From a checkpoint of a small mixture-of-experts model trained on Wikipedia.
Size: width 448, vocabulary 8192, 70.9M parameters.
Experts: 64 SwiGLU neurons an expert, 6 picks a token, a sigmoid router, a shared expert of 384 neurons.
Below are experts of layer 2 (counted from 0) of a mixture-of-experts language model. Rows are named router (the router's row for the expert), gate (a neuron's input weights, with its number), up (a neuron's input weights, with its number) and show model dimensions 0-111. Each number is 50 + 10 x the weight over its row's rms, rounded and kept within 0 to 99.
After each expert's rows: "gets" lists some tokens that make up at least twice as much of what it gets as of all text. This comes from a sample of Wikipedia text that the model never trained on. Tokens count by the router's weight.

# expert 17
router:57 36 43 67 58 52 67 52 33 49 54 47 59 49 44 35 26 35 48 43 56 38 46 59 32 50 59 53 54 55 37 40 58 36 66 35 51 62 45 25 50 53 54 42 55 41 59 42 42 44 50 58 39 54 47 61 52 46 70 43 49 69 52 49 52 42 51 50 42 48 30 51 52 53 43 62 39 74 45 53 64 58 42 61 41 44 50 54 50 60 59 33 47 72 61 38 43 59 54 37 42 43 37 61 46 50 55 50 31 70 49 48
gate0:45 45 59 59 57 61 53 39 56 64 46 53 46 38 54 43 58 64 59 48 44 55 32 48 44 62 43 49 33 48 40 27 47 59 51 49 62 64 35 45 66 42 37 54 46 51 43 48 55 39 45 24 31 42 53 48 44 44 42 54 48 58 51 71 45 63 45 41 43 44 52 50 28 59 38 54 53 51 44 77 54 40 54 55 55 33 41 50 47 35 52 56 64 52 56 62 39 56 25 45 33 54 49 55 54 53 54 48 66 49 61 59
up0:54 69 42 40 50 40 52 54 49 46 62 40 69 66 38 60 51 47 62 63 68 59 76 34 68 48 56 47 67 38 62 70 45 34 31 45 54 24 52 65 41 44 59 61 41 51 52 41 53 50 66 71 55 46 58 37 48 42 31 43 57 33 55 49 42 59 59 67 47 58 55 50 68 60 48 45 53 48 68 41 48 51 53 40 42 58 52 61 47 48 40 44 58 50 47 45 52 39 53 51 46 37 54 54 41 43 46 43 62 48 50 47
gate1:58 56 41 55 50 59 56 33 44 55 46 48 35 58 53 36 37 54 46 47 64 63 50 61 49 43 54 42 60 63 51 50 64 52 61 54 58 61 42 62 54 52 60 39 53 39 45 45 52 66 46 60 21 49 25 63 50 60 46 53 39 68 35 30 54 59 48 53 60 59 44 49 54 61 48 65 62 54 42 48 57 66 44 49 40 69 48 61 52 60 53 64 48 49 46 59 61 44 48 36 31 63 28 54 48 63 59 53 67 34 54 42
up1:60 55 53 32 49 45 36 57 66 57 48 68 45 59 51 45 47 30 55 47 39 59 45 47 55 48 52 46 60 59 64 42 56 51 55 27 43 52 35 53 50 49 45 50 54 46 67 50 69 44 48 39 45 35 35 50 46 48 57 46 59 57 28 31 50 50 55 58 39 56 46 57 51 68 49 61 33 45 41 42 44 62 33 40 50 52 59 49 62 47 37 72 35 63 58 49 51 26 40 62 52 25 32 41 41 69 46 66 42 40 53 38
gate2:44 57 67 61 52 79 29 50 62 56 41 32 53 59 45 50 44 47 53 62 52 66 51 56 47 41 54 24 57 48 27 65 55 71 60 48 42 76 48 59 53 52 35 51 54 55 53 45 38 55 55 55 56 43 41 49 62 73 36 47 79 44 57 60 68 59 46 40 56 46 46 60 60 44 49 52 43 23 48 46 49 51 39 45 58 37 47 37 40 39 52 26 38 40 56 41 54 46 53 43 56 37 58 65 59 43 29 68 36 52 28 54
up2:53 60 62 60 51 45 38 56 68 51 26 55 42 61 61 68 55 50 59 55 50 49 31 67 55 38 53 38 65 32 53 60 66 61 66 32 42 54 55 39 60 60 27 50 60 52 62 47 49 50 52 57 42 25 44 54 56 52 33 58 46 50 54 58 54 53 60 40 50 49 48 45 67 46 49 46 62 47 38 47 50 40 45 45 49 40 47 23 43 56 56 49 33 36 32 41 49 53 43 44 60 62 32 58 53 48 35 65 35 50 49 52
gate3:54 40 44 51 69 58 76 22 44 53 69 57 46 39 47 45 49 35 52 40 63 49 40 58 60 44 53 48 62 57 50 44 53 28 37 42 38 63 55 41 52 57 45 48 48 51 50 46 61 32 57 51 48 48 55 45 68 37 51 42 45 43 62 55 38 52 60 53 49 51 44 36 48 41 69 69 42 44 33 58 49 42 25 58 51 27 70 47 53 38 48 58 49 49 53 49 36 59 50 52 48 50 48 32 41 32 61 62 56 52 40 48
up3:42 34 47 45 57 45 52 47 56 45 35 50 38 60 52 41 50 43 52 45 61 56 66 44 52 52 56 56 49 36 59 33 56 46 40 52 49 53 41 52 48 32 39 44 45 49 47 61 55 49 59 61 36 46 45 50 43 48 40 36 46 62 36 30 40 65 47 46 44 40 58 57 32 57 36 67 51 49 44 70 52 46 56 48 40 51 44 55 59 56 49 43 69 58 45 46 55 43 54 45 57 49 47 46 46 47 40 68 58 45 49 59
gets: "4", "5", "6", "3", "7", "8"

# expert 1
router:73 42 69 49 55 50 57 66 48 66 41 41 56 55 48 53 53 36 50 49 44 37 52 58 51 51 40 59 48 60 35 30 52 54 67 49 62 50 50 52 39 71 48 53 42 47 58 54 36 27 55 49 49 54 61 54 30 37 39 59 63 45 33 43 50 56 43 65 42 44 43 51 47 51 59 59 53 44 55 26 45 56 43 49 46 56 44 49 42 45 69 38 48 62 67 27 46 52 48 63 58 43 45 60 46 40 58 59 32 60 55 45
gate0:41 20 46 56 59 43 50 50 40 41 55 56 59 37 46 65 43 36 71 38 61 61 38 33 74 52 49 62 33 49 53 43 54 58 56 66 51 38 59 59 61 71 52 51 65 49 54 63 57 40 53 57 60 33 52 40 47 43 56 40 49 53 57 55 47 37 51 57 62 50 49 50 31 43 47 67 46 48 43 55 52 69 51 53 42 41 64 56 50 57 30 60 54 46 43 42 43 37 50 38 46 45 43 39 48 61 65 40 65 60 51 31
up0:52 43 53 42 45 48 37 57 61 49 55 44 38 59 58 61 54 36 67 47 63 40 56 44 69 77 43 65 60 40 42 41 42 30 59 54 64 56 35 46 34 52 50 45 51 47 63 53 69 46 51 54 52 48 42 45 30 52 29 45 47 44 61 49 52 54 51 60 60 49 53 48 52 54 42 63 40 43 57 47 43 57 48 51 50 37 44 56 37 48 63 70 60 45 55 37 41 63 50 78 36 41 61 63 47 44 45 62 42 46 33 45
gate1:42 61 57 43 51 50 44 46 53 47 49 49 59 44 70 45 68 49 55 39 35 32 47 63 67 53 46 54 53 50 61 62 27 64 30 53 49 44 50 38 59 46 32 60 47 53 55 47 51 49 49 43 50 48 44 43 52 39 43 43 60 49 50 54 66 58 45 60 69 52 50 60 50 59 42 52 65 56 29 44 51 27 54 46 40 47 60 62 40 42 37 31 59 22 69 54 55 49 56 57 62 50 57 39 41 51 45 49 60 70 69 58
up1:71 43 41 54 51 29 50 46 37 40 44 45 47 60 37 40 39 39 63 72 59 40 60 40 44 46 47 39 44 66 52 44 55 47 42 49 59 50 58 61 47 41 47 45 28 54 56 37 59 47 40 56 63 48 47 39 51 52 37 54 54 48 30 56 57 45 45 66 47 51 55 60 50 41 66 54 54 72 44 59 65 54 62 27 70 37 50 29 47 47 50 37 44 47 55 53 45 54 36 35 53 52 46 46 64 56 26 40 48 56 60 56
gate2:56 48 59 51 65 41 63 57 41 49 31 64 49 43 62 50 50 59 45 29 37 37 42 44 60 52 47 54 51 48 45 47 51 50 43 32 65 36 49 61 56 46 51 51 49 37 59 52 40 34 65 45 38 47 48 36 51 43 39 35 42 32 62 41 65 46 53 67 49 56 74 56 54 59 43 47 68 57 34 52 50 58 45 47 44 48 56 38 46 34 63 52 49 42 52 35 32 49 59 45 50 41 64 40 61 49 62 47 38 54 61 63
up2:39 56 46 53 30 48 46 48 40 47 47 53 46 50 58 54 51 51 55 57 50 59 61 69 58 51 49 58 60 40 46 58 33 43 60 58 39 46 35 48 72 47 51 40 51 44 65 43 55 53 60 55 54 31 41 45 56 45 57 55 58 42 43 64 45 49 35 52 61 35 40 47 51 46 42 55 31 44 39 58 52 39 46 71 45 67 51 46 58 37 26 55 37 62 41 51 50 63 28 44 45 44 38 40 33 46 39 55 37 43 49 42
gate3:67 41 57 44 35 34 49 62 64 58 39 55 69 66 41 58 48 57 83 48 40 41 51 47 47 61 39 46 53 54 55 56 37 35 52 40 56 55 44 55 53 64 63 66 45 33 39 40 53 62 53 36 46 59 44 49 26 67 35 48 65 43 47 42 42 35 67 57 45 51 53 58 31 57 46 52 34 41 59 56 53 67 63 33 47 38 61 37 47 56 44 58 52 37 44 49 54 59 61 42 53 54 54 56 52 51 50 42 51 52 50 53
up3:50 43 58 60 82 41 58 40 53 46 49 34 58 35 45 53 48 47 55 68 37 66 32 32 60 33 73 55 49 60 51 48 47 41 48 59 41 43 44 31 40 38 65 52 42 68 45 63 53 34 66 58 49 58 57 57 47 50 48 57 59 30 38 64 54 49 42 30 34 40 65 09 39 35 44 52 66 39 47 39 55 46 45 69 58 41 25 51 53 48 47 39 44 55 56 66 40 55 46 70 41 49 38 47 58 59 44 56 59 39 64 44
gets: "0", "9", "8", "7", "6", "5"

# expert 41
router:63 39 65 39 56 52 57 56 54 53 44 51 56 44 59 42 34 27 54 49 39 35 47 45 34 61 57 50 52 63 28 36 48 46 48 43 59 60 43 37 56 50 37 44 48 44 47 51 45 58 41 47 35 58 50 45 48 43 48 53 59 70 49 37 49 39 50 59 35 38 36 45 65 47 67 62 47 60 35 56 51 62 44 56 47 45 55 69 58 63 63 39 50 60 64 43 39 44 49 60 55 62 26 57 46 38 66 51 42 52 45 54
gate0:48 50 48 45 34 43 56 39 72 61 42 43 54 38 63 36 57 36 61 53 71 64 56 54 43 33 61 42 56 50 39 54 52 57 49 55 57 52 40 29 49 55 49 44 43 50 53 60 67 56 42 54 37 48 62 28 63 54 55 37 39 52 52 44 40 54 42 47 51 50 51 50 40 41 62 38 45 54 24 47 45 34 43 41 43 34 51 62 52 44 30 61 53 52 60 55 50 51 48 50 49 53 59 40 48 40 50 58 50 49 40 55
up0:53 68 71 39 54 41 39 59 57 40 50 61 51 44 54 40 48 55 56 45 50 45 46 58 42 58 60 40 64 59 43 44 36 51 59 57 58 39 58 42 44 48 52 36 43 60 41 54 55 34 53 62 51 46 51 44 55 52 45 51 58 58 46 42 50 45 41 36 49 55 44 51 41 58 50 51 45 52 58 62 50 77 53 48 48 44 45 66 42 34 49 43 64 48 52 48 46 47 54 47 49 54 66 39 56 32 42 57 37 47 32 50
gate1:34 63 38 54 53 42 74 51 54 55 44 59 50 58 59 40 69 37 45 48 54 53 39 45 62 56 52 49 66 44 38 38 67 51 53 33 46 66 54 59 61 63 63 58 56 38 56 50 53 55 72 46 53 57 49 44 39 41 48 58 23 46 44 44 46 55 57 42 38 42 53 41 44 56 51 51 59 38 38 49 55 60 34 54 37 52 35 43 50 50 45 64 62 56 50 54 45 36 55 56 54 47 57 42 43 82 46 68 46 66 54 53
up1:48 42 45 43 57 61 48 58 59 47 25 51 48 44 34 51 31 58 37 57 40 54 60 58 60 54 37 50 45 56 50 45 42 53 65 43 53 41 64 40 50 59 41 43 45 56 52 63 69 63 39 62 56 42 63 46 33 56 61 50 41 66 59 55 32 57 52 49 71 50 67 45 43 39 65 54 42 65 67 60 34 39 64 40 58 56 79 46 48 44 54 53 63 49 55 46 56 50 55 36 69 62 63 54 62 46 38 49 59 43 45 53
gate2:54 47 26 38 39 45 66 46 37 42 47 59 64 60 58 40 54 41 43 71 64 64 46 71 35 48 61 53 52 57 41 55 38 55 36 42 56 58 55 40 44 66 29 50 37 40 52 53 54 58 49 51 49 37 43 28 34 41 43 45 46 37 29 42 53 55 55 53 46 50 56 32 50 50 47 49 52 34 51 50 54 38 34 51 61 51 59 58 64 39 48 44 32 46 55 43 43 51 48 58 45 28 52 36 47 40 40 67 47 53 53 51
up2:55 47 54 57 40 41 41 33 29 48 49 52 51 41 61 57 41 70 33 47 54 58 41 60 44 49 52 57 55 57 65 68 49 40 45 49 44 48 47 50 48 44 46 61 46 55 52 35 41 52 36 42 45 56 26 61 38 54 49 41 47 36 26 45 53 54 44 44 58 52 38 46 44 52 44 55 49 43 46 32 67 45 46 57 53 39 60 30 53 32 36 58 66 59 53 61 52 67 67 58 44 44 30 55 49 42 28 46 42 59 50 68
gate3:53 71 32 40 36 54 56 49 72 34 37 66 48 60 54 53 44 27 59 48 31 59 63 64 55 70 50 46 47 56 52 40 50 45 45 60 49 45 50 39 46 48 55 48 40 54 43 32 48 60 50 51 69 39 54 43 46 47 54 39 46 43 33 41 47 47 51 46 55 51 60 52 41 61 46 58 39 47 47 44 41 52 44 36 53 51 54 47 41 69 50 46 51 46 68 68 55 51 51 49 43 28 75 49 52 31 49 29 70 38 41 54
up3:55 42 52 61 47 45 48 52 45 60 46 64 59 62 56 38 49 44 50 63 52 42 56 56 43 49 55 38 35 57 51 48 35 47 41 46 45 38 32 46 55 61 46 58 44 47 57 65 43 57 48 46 56 41 55 47 42 49 64 53 44 41 34 56 67 79 46 39 33 46 48 44 46 44 48 55 48 68 48 47 40 43 44 50 50 43 69 55 30 51 43 52 44 48 40 56 51 45 44 77 41 36 52 29 55 45 38 65 55 29 44 40
gets: "3", "4", "5", "6", "7", "2"

# expert 62
router:60 51 64 47 62 50 57 71 40 38 40 48 52 47 52 47 62 53 50 74 62 57 49 65 38 52 50 65 41 46 54 51 40 76 61 50 52 52 54 48 40 59 47 48 49 52 46 56 52 42 47 36 24 41 54 43 49 51 51 47 39 58 63 29 47 59 27 44 45 54 44 48 46 38 58 73 55 70 54 45 43 47 55 46 54 44 55 66 45 45 55 41 49 57 58 29 46 48 48 55 49 43 32 60 35 44 58 54 39 49 51 52
gate0:54 48 65 56 57 41 56 50 48 59 49 38 60 37 54 44 73 55 55 42 60 49 51 30 47 53 60 39 62 54 33 68 63 54 47 47 51 53 57 53 42 49 43 47 53 40 41 48 52 47 45 51 55 68 51 53 54 52 64 55 46 63 43 48 51 36 57 46 42 59 56 49 47 53 40 37 54 38 43 47 55 50 59 50 77 36 53 52 41 58 54 49 56 60 34 52 48 52 46 39 45 51 40 38 42 46 56 52 36 44 30 52
up0:56 37 46 39 56 45 58 57 61 50 43 57 46 55 54 45 50 36 57 58 46 27 52 71 38 45 57 67 58 50 55 48 36 49 54 60 46 32 60 29 60 39 43 43 59 44 45 46 55 58 49 63 64 58 74 42 45 65 50 44 42 57 38 45 48 57 37 36 64 42 44 46 42 55 42 48 55 47 60 53 41 49 51 42 35 56 63 36 44 58 59 52 57 35 57 54 53 53 50 60 48 45 44 50 74 48 56 43 47 52 47 59
gate1:46 38 61 59 65 42 48 58 67 45 35 52 49 56 43 59 60 55 33 53 60 53 59 49 47 42 51 60 45 37 42 56 35 60 43 43 67 55 58 47 50 68 41 42 56 50 50 53 49 64 48 63 52 53 66 51 38 63 55 54 37 36 56 48 41 61 41 60 48 54 56 55 24 60 46 50 67 56 49 58 46 53 66 48 47 43 63 56 51 43 47 71 64 33 54 57 64 44 41 60 54 47 29 65 33 68 45 70 68 44 55 56
up1:45 51 36 40 39 38 54 42 59 53 43 37 63 63 68 60 49 56 56 66 45 60 53 64 40 46 41 44 44 43 51 43 45 64 69 51 47 47 71 52 56 47 44 72 55 47 63 43 56 64 56 50 30 39 45 42 43 51 56 62 49 46 40 42 51 54 51 45 51 40 42 48 56 45 54 62 52 57 57 42 52 57 38 41 62 40 43 38 57 64 32 60 75 42 37 66 46 31 57 51 49 33 54 42 61 52 46 51 51 50 47 60
gate2:50 32 45 56 38 43 55 62 45 58 50 51 53 34 41 52 46 50 59 68 25 40 53 57 55 37 54 56 55 65 40 52 74 46 52 52 48 46 41 62 47 48 50 47 50 52 44 35 55 31 42 47 44 78 43 47 44 69 53 44 57 51 56 55 59 60 41 57 42 42 61 44 34 43 38 53 45 43 48 50 58 37 57 58 53 65 52 49 72 56 50 53 52 27 64 51 42 53 55 44 46 52 46 41 57 57 60 51 42 35 56 53
up2:46 59 29 42 46 68 50 62 34 35 73 54 32 44 54 63 50 40 41 49 58 55 27 72 36 41 42 53 57 57 33 53 57 58 66 46 45 56 45 38 40 29 53 61 61 44 49 38 21 50 33 62 34 61 58 50 51 64 53 37 59 52 61 56 65 31 37 46 55 51 56 46 55 47 60 38 33 50 47 44 38 36 55 69 62 52 53 54 56 60 46 55 42 61 58 53 41 63 56 59 61 41 52 55 52 47 36 46 64 40 32 34
gate3:51 48 64 30 56 60 41 35 45 65 52 42 50 43 59 43 52 52 41 71 39 56 44 47 33 33 29 43 43 49 51 42 66 41 58 65 64 53 51 43 41 32 34 41 45 49 58 58 55 58 44 56 49 45 45 35 21 51 42 57 54 32 60 62 55 46 61 56 45 48 62 40 59 49 55 53 47 59 55 66 50 41 48 48 43 39 55 52 37 37 51 51 50 60 41 39 66 46 52 35 46 37 43 54 65 34 40 25 47 59 47 56
up3:52 57 37 50 38 55 55 57 44 53 43 47 67 65 51 43 60 47 54 31 61 38 45 57 74 33 45 38 54 47 50 42 60 52 73 58 46 51 60 50 43 33 47 39 45 60 44 38 59 53 54 45 66 38 54 48 58 48 57 50 33 56 60 56 65 50 34 47 67 50 42 41 47 50 65 60 41 54 36 47 74 29 41 61 60 48 53 62 47 52 60 47 50 70 61 41 40 57 38 53 39 46 59 53 66 32 43 63 30 55 61 55
gets: "al", "ing", "ed", "y", "er", "ic"

# expert 6
router:53 45 48 46 61 36 44 62 51 37 37 57 36 41 48 41 52 32 43 59 36 58 53 61 42 48 52 62 24 52 50 55 49 67 48 43 47 38 51 50 42 65 37 34 45 36 60 55 47 47 53 42 30 67 41 39 50 60 46 36 44 42 52 46 33 50 42 58 45 41 39 45 63 64 68 63 44 60 43 46 58 56 48 65 42 47 44 68 46 59 83 54 68 44 54 29 44 61 36 41 59 64 57 76 42 52 52 47 32 59 61 50
gate0:64 56 53 37 53 43 50 65 51 45 46 62 50 44 40 67 49 38 43 39 59 41 39 37 56 58 66 44 50 64 52 57 60 45 59 48 41 37 39 73 51 56 42 56 48 28 44 47 42 51 69 42 42 51 45 60 47 46 52 58 51 40 42 60 63 72 38 66 47 59 54 43 59 41 60 53 62 34 39 36 59 43 50 44 41 54 55 39 42 55 49 33 32 60 43 48 28 69 53 42 50 57 51 60 41 64 30 42 44 51 54 58
up0:46 56 49 39 34 35 41 55 52 37 49 64 47 28 57 49 61 41 52 42 60 58 51 59 41 51 46 46 43 40 52 40 61 39 53 53 20 64 44 58 60 52 39 36 48 36 54 31 57 46 44 47 62 21 54 48 57 55 53 57 37 42 38 56 47 54 48 59 42 61 57 50 34 51 42 54 47 64 52 55 52 61 36 56 23 44 56 47 45 51 46 27 29 41 50 49 38 33 59 46 64 36 52 53 56 44 27 46 39 40 66 41
gate1:45 28 63 45 46 63 27 63 51 53 58 64 46 40 58 40 33 63 45 57 49 45 46 46 51 58 49 35 39 55 46 43 42 56 60 40 40 34 44 52 58 63 38 50 68 53 30 44 51 48 35 65 46 49 77 44 35 61 55 75 65 56 48 58 49 56 56 48 50 58 54 38 45 51 46 41 42 58 52 75 54 39 45 48 35 55 56 57 49 54 63 52 50 53 51 34 35 65 62 36 52 54 66 59 57 54 50 64 33 76 38 38
up1:62 44 57 28 50 49 43 45 38 54 67 32 46 66 61 67 51 57 52 52 45 51 38 54 60 44 50 58 41 41 65 36 51 37 55 34 53 55 39 35 52 48 64 43 55 39 58 59 57 53 43 54 50 53 68 54 52 28 61 45 54 57 60 51 41 55 56 54 45 40 63 64 64 55 48 34 47 48 35 61 45 53 34 64 58 40 55 57 44 47 52 60 59 39 54 35 52 56 43 66 65 45 44 43 51 39 36 51 52 71 43 43
gate2:58 58 55 31 53 52 59 48 39 47 59 53 65 36 47 53 49 46 76 43 51 55 63 60 51 44 73 60 48 50 54 61 50 30 48 47 47 47 48 35 60 72 53 35 45 39 34 44 33 17 55 48 55 50 69 52 53 52 50 33 60 46 57 55 54 58 40 58 55 62 43 35 41 45 39 59 51 50 52 42 57 51 51 44 51 40 54 49 33 43 63 56 68 43 43 45 58 38 62 42 50 46 37 44 42 65 59 63 33 42 70 43
up2:45 42 62 63 32 43 44 42 59 53 36 56 49 51 35 39 67 54 40 37 53 62 48 47 41 74 37 40 54 66 42 44 42 38 41 53 64 47 58 34 58 30 51 40 58 51 60 43 65 44 37 66 50 59 40 49 57 31 64 47 46 48 49 75 52 48 54 46 38 47 47 39 57 56 56 42 30 53 53 57 38 56 63 46 50 34 48 54 58 30 54 46 50 40 60 67 42 47 57 45 49 57 46 46 63 39 51 65 49 57 55 53
gate3:38 64 61 53 55 29 47 51 46 54 49 57 50 53 54 59 55 38 43 46 44 65 51 41 37 61 41 31 34 44 42 52 42 60 52 45 45 68 49 42 61 63 59 49 37 49 41 43 62 58 33 52 50 56 43 58 70 51 37 36 44 57 51 57 57 49 49 58 55 56 45 51 60 38 45 53 49 48 55 57 49 60 55 50 55 32 49 41 46 45 61 64 42 42 50 42 59 59 40 50 47 52 47 41 41 39 54 47 65 39 50 34
up3:53 63 52 57 56 47 65 69 43 51 60 51 46 64 48 44 50 58 53 41 53 55 50 46 43 59 58 55 66 40 51 47 48 53 68 51 76 47 50 42 56 45 66 52 47 55 44 37 31 51 67 53 45 53 48 46 53 42 52 38 64 41 33 54 44 52 43 48 42 48 67 49 59 24 44 43 61 61 61 54 44 47 48 47 43 61 47 41 33 63 28 35 46 52 57 50 54 59 56 54 53 42 36 47 34 53 50 67 61 44 50 56
gets: "s", "ing", "ed", "es", "ation", "d"

# expert 51
router:38 32 52 52 33 50 44 60 52 51 47 57 33 42 58 30 31 44 40 67 59 51 43 66 53 50 59 55 60 65 43 58 49 53 49 63 57 47 42 53 53 46 38 46 49 53 55 56 48 38 64 54 48 48 36 60 47 41 42 57 40 66 55 39 40 37 37 53 51 44 41 57 51 71 57 67 49 56 32 51 53 67 35 53 52 55 54 52 51 50 53 49 46 58 51 43 55 51 45 58 51 50 46 52 56 46 62 42 43 53 60 51
gate0:54 32 49 67 38 52 71 57 46 44 48 42 64 61 35 57 54 37 34 75 45 42 48 65 51 63 35 53 48 40 37 54 30 37 56 44 49 49 67 35 41 49 57 66 60 55 49 55 52 28 37 48 37 53 40 41 63 47 43 57 43 57 45 28 43 53 54 52 54 51 55 43 60 63 68 41 53 31 58 45 60 35 28 48 52 40 46 59 48 44 49 49 30 62 58 64 44 41 41 40 48 40 65 54 59 32 48 51 70 46 45 63
up0:48 49 52 49 55 53 35 65 41 39 38 51 52 67 52 55 60 53 56 44 42 55 46 31 46 36 33 36 43 57 47 53 50 32 49 45 50 41 39 52 49 62 38 32 46 50 45 39 30 55 42 33 59 49 57 51 57 42 42 49 56 43 62 53 44 52 41 36 57 56 65 57 58 44 31 59 62 47 40 41 42 46 66 62 27 68 48 63 43 49 58 63 45 47 48 35 61 51 44 58 68 55 55 49 55 49 36 53 59 70 57 65
gate1:51 30 51 45 41 53 49 55 52 62 48 55 47 61 57 53 44 55 49 58 53 51 51 54 53 48 50 55 55 51 36 51 40 55 48 40 38 58 68 47 61 62 61 31 52 45 42 57 54 41 56 56 75 50 53 63 58 57 53 36 49 48 40 53 53 69 57 35 36 57 37 55 80 56 43 51 35 43 27 36 48 57 36 57 55 54 52 33 52 63 52 67 47 49 58 63 52 43 59 56 60 66 56 46 57 42 40 52 52 56 61 61
up1:47 38 50 51 60 46 47 57 38 34 58 45 53 61 58 40 51 41 38 37 38 32 44 55 41 45 31 57 58 45 61 66 49 60 55 53 56 54 53 46 51 50 53 51 63 33 50 42 62 68 44 51 51 53 56 37 61 48 47 54 57 75 49 48 48 52 37 36 56 43 54 48 37 43 60 43 39 49 49 50 49 65 45 39 58 31 38 53 42 42 34 35 52 41 50 55 42 51 46 52 32 40 64 45 67 58 57 74 53 44 39 38
gate2:40 33 54 56 38 36 36 61 33 66 41 59 53 44 45 47 47 59 53 45 46 40 55 46 58 59 28 50 60 42 63 52 69 53 37 41 52 62 70 47 42 49 46 56 40 47 42 43 37 48 49 53 61 56 46 57 45 62 36 47 57 71 35 46 52 35 48 45 49 38 63 49 56 54 46 61 59 25 58 54 40 61 54 46 45 67 55 54 51 58 51 49 60 66 47 65 57 56 34 44 51 49 51 32 40 50 66 62 50 48 49 57
up2:39 53 46 66 51 38 51 49 78 30 50 50 46 59 37 53 45 52 61 67 57 55 46 60 50 50 46 52 41 35 51 56 48 38 63 50 58 40 44 54 49 70 67 56 53 43 53 35 64 62 48 44 68 33 58 51 44 30 70 47 38 38 54 34 39 56 66 62 46 53 58 63 52 58 40 50 59 53 68 50 77 51 53 44 55 44 60 55 51 67 38 50 47 31 35 51 52 40 58 43 51 65 57 55 32 46 45 37 59 59 47 31
gate3:44 40 42 41 35 29 74 52 55 56 47 47 50 52 51 32 55 32 48 41 58 50 63 41 45 53 43 54 57 51 42 60 70 52 36 67 69 57 50 66 66 45 56 51 50 50 38 58 48 33 57 53 55 42 37 52 46 57 45 54 44 61 42 61 44 32 54 51 16 38 51 72 58 65 55 53 58 59 62 43 49 65 49 45 57 32 54 63 39 55 48 39 42 47 38 52 63 58 73 55 56 44 46 60 56 45 51 54 53 48 60 41
up3:55 61 57 69 42 44 53 48 51 45 42 61 37 51 48 78 32 58 50 43 50 42 50 57 47 77 50 36 49 55 70 57 55 32 61 50 43 41 57 53 53 51 47 48 56 35 56 41 35 48 40 27 51 59 31 62 45 46 42 65 58 64 32 28 67 50 50 56 55 50 55 48 55 48 41 46 43 64 62 52 39 46 50 53 53 61 47 46 45 50 38 64 57 59 41 30 48 32 28 48 54 49 60 45 48 39 62 40 60 54 54 41
gets: " the", " a", "th", " The", "ed", "st"